Below are experts of layer 3 (counted from 0) of a mixture-of-experts language model. Rows are named router (the router's row for the expert), gate (a neuron's input weights, with its number), up (a neuron's input weights, with its number) and show model dimensions 160-239. Each number is 128 + 32 x the weight over its row's rms, rounded and kept within 0 to 255. Numbers have three digits each.
Before each expert's rows: "gets" lists some tokens that make up at least twice as much of what it gets as of all text. This comes from a sample of Wikipedia text that the model never trained on. Tokens count by the router's weight.

# expert 29
gets: ":", " f", ": ", " |", " –", " -"
router:151122169130141147118100067113110122160182127108105196104151152135137092083166140120105093108126110156138126129145101109135156117081077171127107105132104125124107120085094141118075153144074102074167131163140154175131117107181097133147159087
gate0:120170131105094112126168148173148121164171110162100151115098094173150143076098162184150129118041050178122132142189145114162106112161149093152125107112139187068172087098104069108161101082132123116188150160194143121170061166139117130161108101
up0:111110102137129154179093121109105134121197177060143115165122141178087172087104167131114077191152185102167175104125179071075157093077113123120075139163141082130155175079103108146162122140133129151125195134127093133163114153100091071138114132
gate1:112112079143132173162136142184067145082178163141119161164089120110123145109139121130089104121155073200101104093076141121174098143110124119171148120189109167136191143173155095170169079166103159137123119139193128073085143088124076132162152211
up1:113138156114116120136128131068105088118146119155139104143091118169165106071117167139092107149168109122099128101102163108151076048124158117178119118062115122088081159089188186095114105152124104119146102097095122115165105125153196176129092109
gate2:091092122095145145149116126122112145141092122106102153075092083136189141122112126140139116110070091117152158163135130112102161102169115152153072118102150112156148146111107169099058103178137044158098165165093143158112099082135157085137144101
up2:141158177084108160153151126129134129128176150134104127101119113112147132137102142088104122113182074126150111125180163166097145114094076092131079135109066060096116121158187140144136118143151171130153148085128135138147115088183101106106132112
gate3:178147142169167160085093098093103125151175063147152167143125122107118054044141118153117089149073167073143093117084207200113113083171090104086152154108156203121169089102123133139140124147107156173137144120073099147142106140138169138106131139
up3:065142118166151098165106121153174162152122159075119127162166109130148127117126142114129137124084080097104133135096097080115076124150145169164172095146103145131132118157114125081112073092123144148216092235137140100083149101181182106129100163
gate4:184068106136082144120196132135071147114098160124129144091149175111126105140087188094133095077167092186166111099110141174113098138094157184163130151078170154169179146171144149128094096147121124165080123108197191119082168081134100146108126093
up4:166086140024109116090193120137129143124121072147091130108057056130167108126118082135105112094104154194093130174075107146147092127089154192082167111137140123099132111136125100117111090129110091150104138111144152122096144119131104152169147068
gate5:153120141162143117080124113121089181099168137101120173082194133099128114139144123106152125108133129093059112168116151141185171093159115072101042066128102157070113141126230101163131174120051153127155118090092136181138158137103160154144143176
up5:079158084131182092080065102127142139143131175115114139118131154088132059141153169177084074103084133170149154095117122207120152145100085154128069149170115149137136142131110110129150117066095127087101123152141173132091179089081096138121142184

# expert 9
gets: "1", "2", " in ", ", ", "011", "010"
router:132151063187092080098117156095149058138132101117128129086123134137099135179090137050163107131085159108172152159167170133081091108132181172162135100131109101161082153093153062172176103125177105190093110128097150109198160165145114100151137124
gate0:092172090139103164130157116155076157205109159104082141133103105107162157165167140170165160146100105107176110140122093168103117045178127143053154168111167146155077122136113185133154111167096144099105096092093130088133143184218104128114096128
up0:113139096100089155158144152172137122108154121131152147100119134074157119082103150124116152107143139096149143148167155120109104136156124082163090113109066177106099123168106124159059141062104120118102065101123149098154105082070083061104118194
gate1:174132102204121090124159077156085104162142091125151133125152109135147184158097118104131090137130108152050140121165125161169099155148109190128110194132132159185165160139152160105149101108179119141117049132146193096144045097134151096095109070
up1:153159130109131111126156161086174079105192117152158175068183178140191112131126132155110115136102132159131100124109118112097157138091101051103158120089144098119133103143172099129076193172127103145157133171120119117135176103104119045156112115
gate2:186137122141131139127114177133089143159162144143127112133102163140131101127066123187163144177105203111107125191120110146073123161124098172137178087134126113164127099140074057186102098129109086085092125119069102144067067101185122100157166173
up2:167130124138139106128084114156094128146111162178095169145077132156112066114144187063052084127170137155155158174096054103122153176155209137021143113135155113106145112158102162129139107089091126093152128134110090090103164076117128108129196112
gate3:177102120161098118096112150166170101133190141082148142003097163152115141147205126131136159119160133142122095174148116154169099146184124124062172134132072137124173127158205153119149138111139138113112081186163145123094107131186131074091141149
up3:111138123117093130118112151094181102138121167162129114146084071136151138156127078132127098079082087135156121137051133115116101093158100141214107137137136078177115165150123181161135109127132064076146102117097161136077208106140140117104098081
gate4:122147147125130116123141129133181101141121137122144120154088079086096128161150104111110126107132141174117115119088137100121111105102107154135111161088166077202087130149133077135087136085143126086185042130175102092137092134154125111149147141
up4:120073095158133118073194112124115155098161079206165123113111149173141104138140152099112152098105130119126144134215144117100146112136128119132152065177118111060168108137107127095152095149094206124162166120144110142100131108118158148177119112
gate5:129150059182140239093119133126142116138119099143179141076162064094125143097096092154152172169173151146137158109101132147059100145112128111138111092086109154140141137118125148143086124145087134145166142153160106164134130143090131119121108129
up5:114154171131115122088126076135100082124161121205166115165148131129109074154113177129126189146107183123150143142150108117120123114102155121122159109114147133127079101136175153115130131108093155200086124113152115132071094120058139176201108190

# expert 30
gets: " |", " | ", " |  |", ") |", ") | ", " | S"
router:132107090134091162134128172127146157129049131135079141181164130116170108106193119132168135109133119158091178134145120125153169122119134126113115174156135111169132157051142137068067117208107159122143149156101130145177132081138107137103118154
gate0:141120079127168122139140130169128161153118084059158185146107157073112159113165137143150116112149147095064142161150132132126117121102181110143118160095158115090132080105146151107124125093091135084192134121123076098083101088156173188140144165
up0:154187113100138095144119107139185156171098103144127164132078130127158116132153137129162159091113114065081187198187086124196098144142125108161137145101111102077122118153091171131141142162087141101106154094111126110074104175213161181137136213
gate1:126079120122128076088147136096106095170165154142147160079125169185097151127142134107185159115140142153079174093125114088176074107138150170140151118114085084134102154075195105179144116137117149116140157163120131098158174106115066129168074132
up1:104120151117151182136052127124177081082160119093124104160157128143119112147120088062167120109099109156139152154091096139146171142084081145160129109132110142118135105164173130106109179131092168160089089134119147115146094213154092173084168134
gate2:118165133110111152053076163143166147153065139143136115101137161124140165113167082155132129162125190082098137154159139140081142127086087169141202142103129157131133178130134141156121122126174089165099138191044078098108079100086158120182165131
up2:181137107122103113098132097121133116170107131154099162099138011184118125138183099126116143039186108094158076085150112184147141133127126126121129126100102141194104095102121137093145127162084137157072087108146114183062134186133132172133117144
gate3:133083109219156082127109181144086125091139148104125090149065150092134143169120143063112122109101129142106111104062151147135165127107111156141072116116109129126165102111165131078132126125099066103148141091144115133095154103123152174079177108
up3:133159123134119104172163086083107133138066114149148137201157091103126062135114148108167132098163180126140155120108164174066172112142143135051171145127086095131099155108145153099091105144162126159104170127107118110153113108085099113185158126
gate4:144117095119128182110126045149150151104125166102095127116141152164134149160089126162089109105138129212137153096159165108108159149120126118127100150097123129102147131023120169096089082114097059102112170063154115136147158136195112083151138144
up4:111148153143070154072126116120093140151125117103110125162122111186072109114099053119174108073127139133221090086113161110145138209087075117125141104131106102174092116165153167163161101126073153139154153104182124095143136036130112139134154101
gate5:081131125095186149116081115146100134182158135107137190079135150150175162099152137090154189137176169125074061135119145145076136094157108144166139144165094146170153116091149099075143173102116154120112160133151170157060138158160143091118140142
up5:129154167062139153170154106183197109136146114101211161207105112131120108069108100106144168181165168104134144074148136124147180113129165157091088104142159084089144132102112153136122135103174092106143180104153134111115125152148142096143103118

# expert 38
gets: " to", " for", " to the", " on", "ing", " from"
router:116167161070080163094137138152135156128103140103098116122162055093128105081125097146132104130150124173223090143162108137079165115145113111094122103135111125161147093134183118139159121149173125127124154154081126119122109073128142188095115131
gate0:095136114097134168094091122110143133203142114186156119129069100098164129115103107135109115112135125142166077162140161096138158106083085118189103139078184101063115114104118127167133125116161072201149127098131100122148130113103131131164219102
up0:157139110071101142144119095131136093064107185154175060178130128130125139118120127218132088176055087174156157159144054108119091073122112127112160144133131135108156120153153174142136125115112124116178055168156134152107190151086137079125121071
gate1:152156187076089102122163169122049149164154157074186151181141141174153068170048131088134148147140180123116068084096167082149143143095162163138194086053099089164089128153131099123194126146082169091122142157140110120095118116136137151132133145
up1:070152050142121141086102085106116141043119093105104134135104142167197109130126116170121107131105152134070074129166131070146121125173113106121133090168136098123142079116140082130148165177109120101081142187135091155191143122082099145123140170
gate2:177077164137148131145129109071085084152095149142103119137126140055131145159113151049145148139123076106128133127131115147099130073146139148145113135141073136062155150122142072139079137133158143075160120154131133083128132077110116150145061077
up2:123069099130148114124163120171199145105156110132131121070094107130107111127161083135135064123102136139073133090110107088172117145140116073141104131138165194132120086114212160127138105109119157139079172149106107162153130160144142111180124161
gate3:066179094084076092158136154120114104123114101089138155198161127134098169154128059142162181069144120135147169111127133140123151150167136142115145127113136118121065079135169134135190182108162110129143155163098136180169117138115136106144118135
up3:124124130122095164088095170110222127079083113149167157091204090142187137103101126147154111162121183134134123161168121105116142126103094149085156074105121119206135140119168083136070117097090113112097134047129116093166170105133088189138124182
gate4:105116136095097113106097111166111117063188119144126126122195185082129144154122176118216162128139127129127158194136149067092170104099166155128129104153162132121151142072111091136118079155177145119142092090206128108114123111130027155119153156
up4:126101140090113150131095123048078152113113109141100145183095117147154092085162126139161145144100112143169125105135105132122114131121169149120145123129077072102142108111128102161084143152139107148156128121124070184069125074088062173117178159
gate5:125106151132122149110106169107085106089095115142079105157165102075063106131152141102125103128155154087132125106114125126064061131166097087148156093122130219131137147112158101106177128125153170084098125140167154143139135174129099157160108115
up5:073159060158121189126128116144126134109081122054123029135158131082107165090086134102132168150082115151149189094085122089131194110079103073076177133105119133131148079119188123088095154068119111189123167194133133129153083188172104125174154123

# expert 68
gets: " in", " in the", " of", "'s", " of the", " from"
router:123150145119099161162098095100119158154114197094103158133101047094168133107100163142108111086145161172189140111158183135086067092187154121124101136128118143150079100126137146156163166125155105087121169130064106088117116090070115152149130109
gate0:142139140096176142134142188188140062059125024104121110105057129135088103095111150115072134107157076109102092124110155103130110142113088149118186177160174113135125130140119139125113099110119090167130107147134141077125107168128188145138108175
up0:107108079096192130169133187164112129156093147165036187138127146129120104167132181113119106170162171178086114128105147073116105125146152134080085113104078096082123094109175126107101130110172150137152160079165121094093113134177110119141180132
gate1:106153124109108053121129095127168148112169160163108158172141103094146120152070090105163106166092133139116177092185061122076117090090130101140132086160148123121108128154172114091101074128098132071130124133105145122145141151116131104131108171
up1:176105095096115131101129142122168147137183128176211084120174151126087120146101105126123152137103089158228153135076126181152121191132099083091136115154128156125123104153136144065111099065153085077171119072127137056083124137060148099134129183
gate2:155144091159190138160153114134136080119131169118152094095144081167156141112179095067135126131141127207096165118116163166121158186100130116155100101103192092062108132121181137137157136143120147138143100064145116133126125129154127133118140189
up2:075126123103098187142170089119147126091150175141049154098048144122182070171159068135124130128183089183147149152162129113151116145136137147133088096119145093125137085066091114161092164164112126105172153071117161144133211148157142096176158199
gate3:123110134170136096121113132181078194169136145125134129095076187140080072132173138122115160154188117107128036103156127145117051095131097075208078166141108098143126134081108179074151109137132161125092102131160110102141128188143193132102183169
up3:128136111132100131128154190140125087149120069138175099122145152107106130169138122063090119149126086111153125161087117126183124073133156155084079091138119111132134175114092110113071114165100089117103117124119141097110127095166188184146109124
gate4:137125118137155149150136103155118152139114136160141109145179135140045115118177075141157111122166118171124106052123151176085170097135088207130141121147121129156114114110119084174190069210117207098147060143080136169149117158180114129052163108
up4:164125173129132128103077123078149132076148126145135088130142093132097065141142145108116121163170153186190144098095151139165088057082111166112102080135116106138149197136126068130149172166136153200059147125019124138103087191163103123118111124
gate5:151093154053111135163129166102137093151100122182115126157170112182089131095129131140073131165109124192158162118147098143171124097084078159128134158103152120092077136097100088113210126143163182134113116159148147185113105144143145153142182153
up5:136110073153136157146111202147159162167143125153112070107111133141152159112086095106078046146084158124108152112139085129156215093195078169152103200132128120155154124123147162071056148156089130085123145128111177187091136130108101153162105104

# expert 26
gets: ")", "\"", "\\", "}", "$", " \\"
router:127111185207177156103158147139153089121137110116168159144181168094100112104135181167103094131172049131099192136059110130142117115144112189103088060125147085147122150146063122161161149136124135120139093144108105095127099115155128143136166162
gate0:106091137137160094083106146134133121104090153086160127113118133114107124131166152113110094071081160123126115144092099084167139068126148179133141103114139116178105122093156105098127098120092107110097100108075151123130130153112163118094153091
up0:159128133125109128109100139144099168133161080177103160093069176153108147101109112162131219088194110128117138146111166114117114078091131133130155149075083136080111169164114140101164132122083054182139148118136119149115117123139144190119171071
gate1:097109154104061060116180118125140119111171172129205138132092129135124146110152126121156140106124103142138079137137188171137117148109091105091096176194123110136153145108183130157121181163079123144108078146109087137133157048110182072104129110
up1:117085178090161175176152159134143084158136090102125083125134096135097125085151165152097066103198128123176097105137151082102130138160159127168198176121109148126179132163142158083165144117130106106143139194150076132122081169102120068171095093
gate2:141106104121104094082182109128137141067140100114110143110166116108138140022131141157115066143158110121130189141153126165147112143146106173134109128146153093155142091092197081090162125123199127150099140125134160157092079095100220128139117130
up2:111125158116103072095171094157195127144109175139170131182125127048118174139087137126205157134169139096159129178152132136151139159114192167187141146071096179166111177153135093126113125123106172218124090094203147139163170131146099092124107093
gate3:144107179108097110141105163062129105138112103092166126133135115149096131127098120181125154076201123141075080171100135117116117115041099077115163106203153126106158175134130132136150186162104206164157135126123088105080090154092163137066129147
up3:153134055095106132115109134072129072123162119086166106161153155139042109156177179072173142162163151086111143158109177165132114132128149149074150147160131128052124103136099121106107132143153152106154104158121137151129145162089136097148114156
gate4:151134094091145106113173079131091099141136111161121134111138084096140149150152145138087103098126106123141092214131101112100114180090048114097181147155165154130233194087143189095148151147142097156167068140148149119106167145096134149146121112
up4:117109169144150123193130165141109137144085077109106169163111127088134089144087118079175124091055118154092143128164130124054160150127144156179087182077148123073091135160105124102077075140191130114102094104199130139168141183203092130065114129
gate5:145138071124102117087148088151163119129099145101137230120138108137188122124075118128087164175106183108124140164149134150104168160113111108100091127110135163141118134112084159167091149128125117074177211105085144130151133065092150133169125163
up5:120174092130121093130109188158166181149121097129109143083105139119172087155148108119154128129107122128104151087151128124120211133121144135142149129137165156179155141129142110152119124120167088106171095158178165125181181128140129126179159122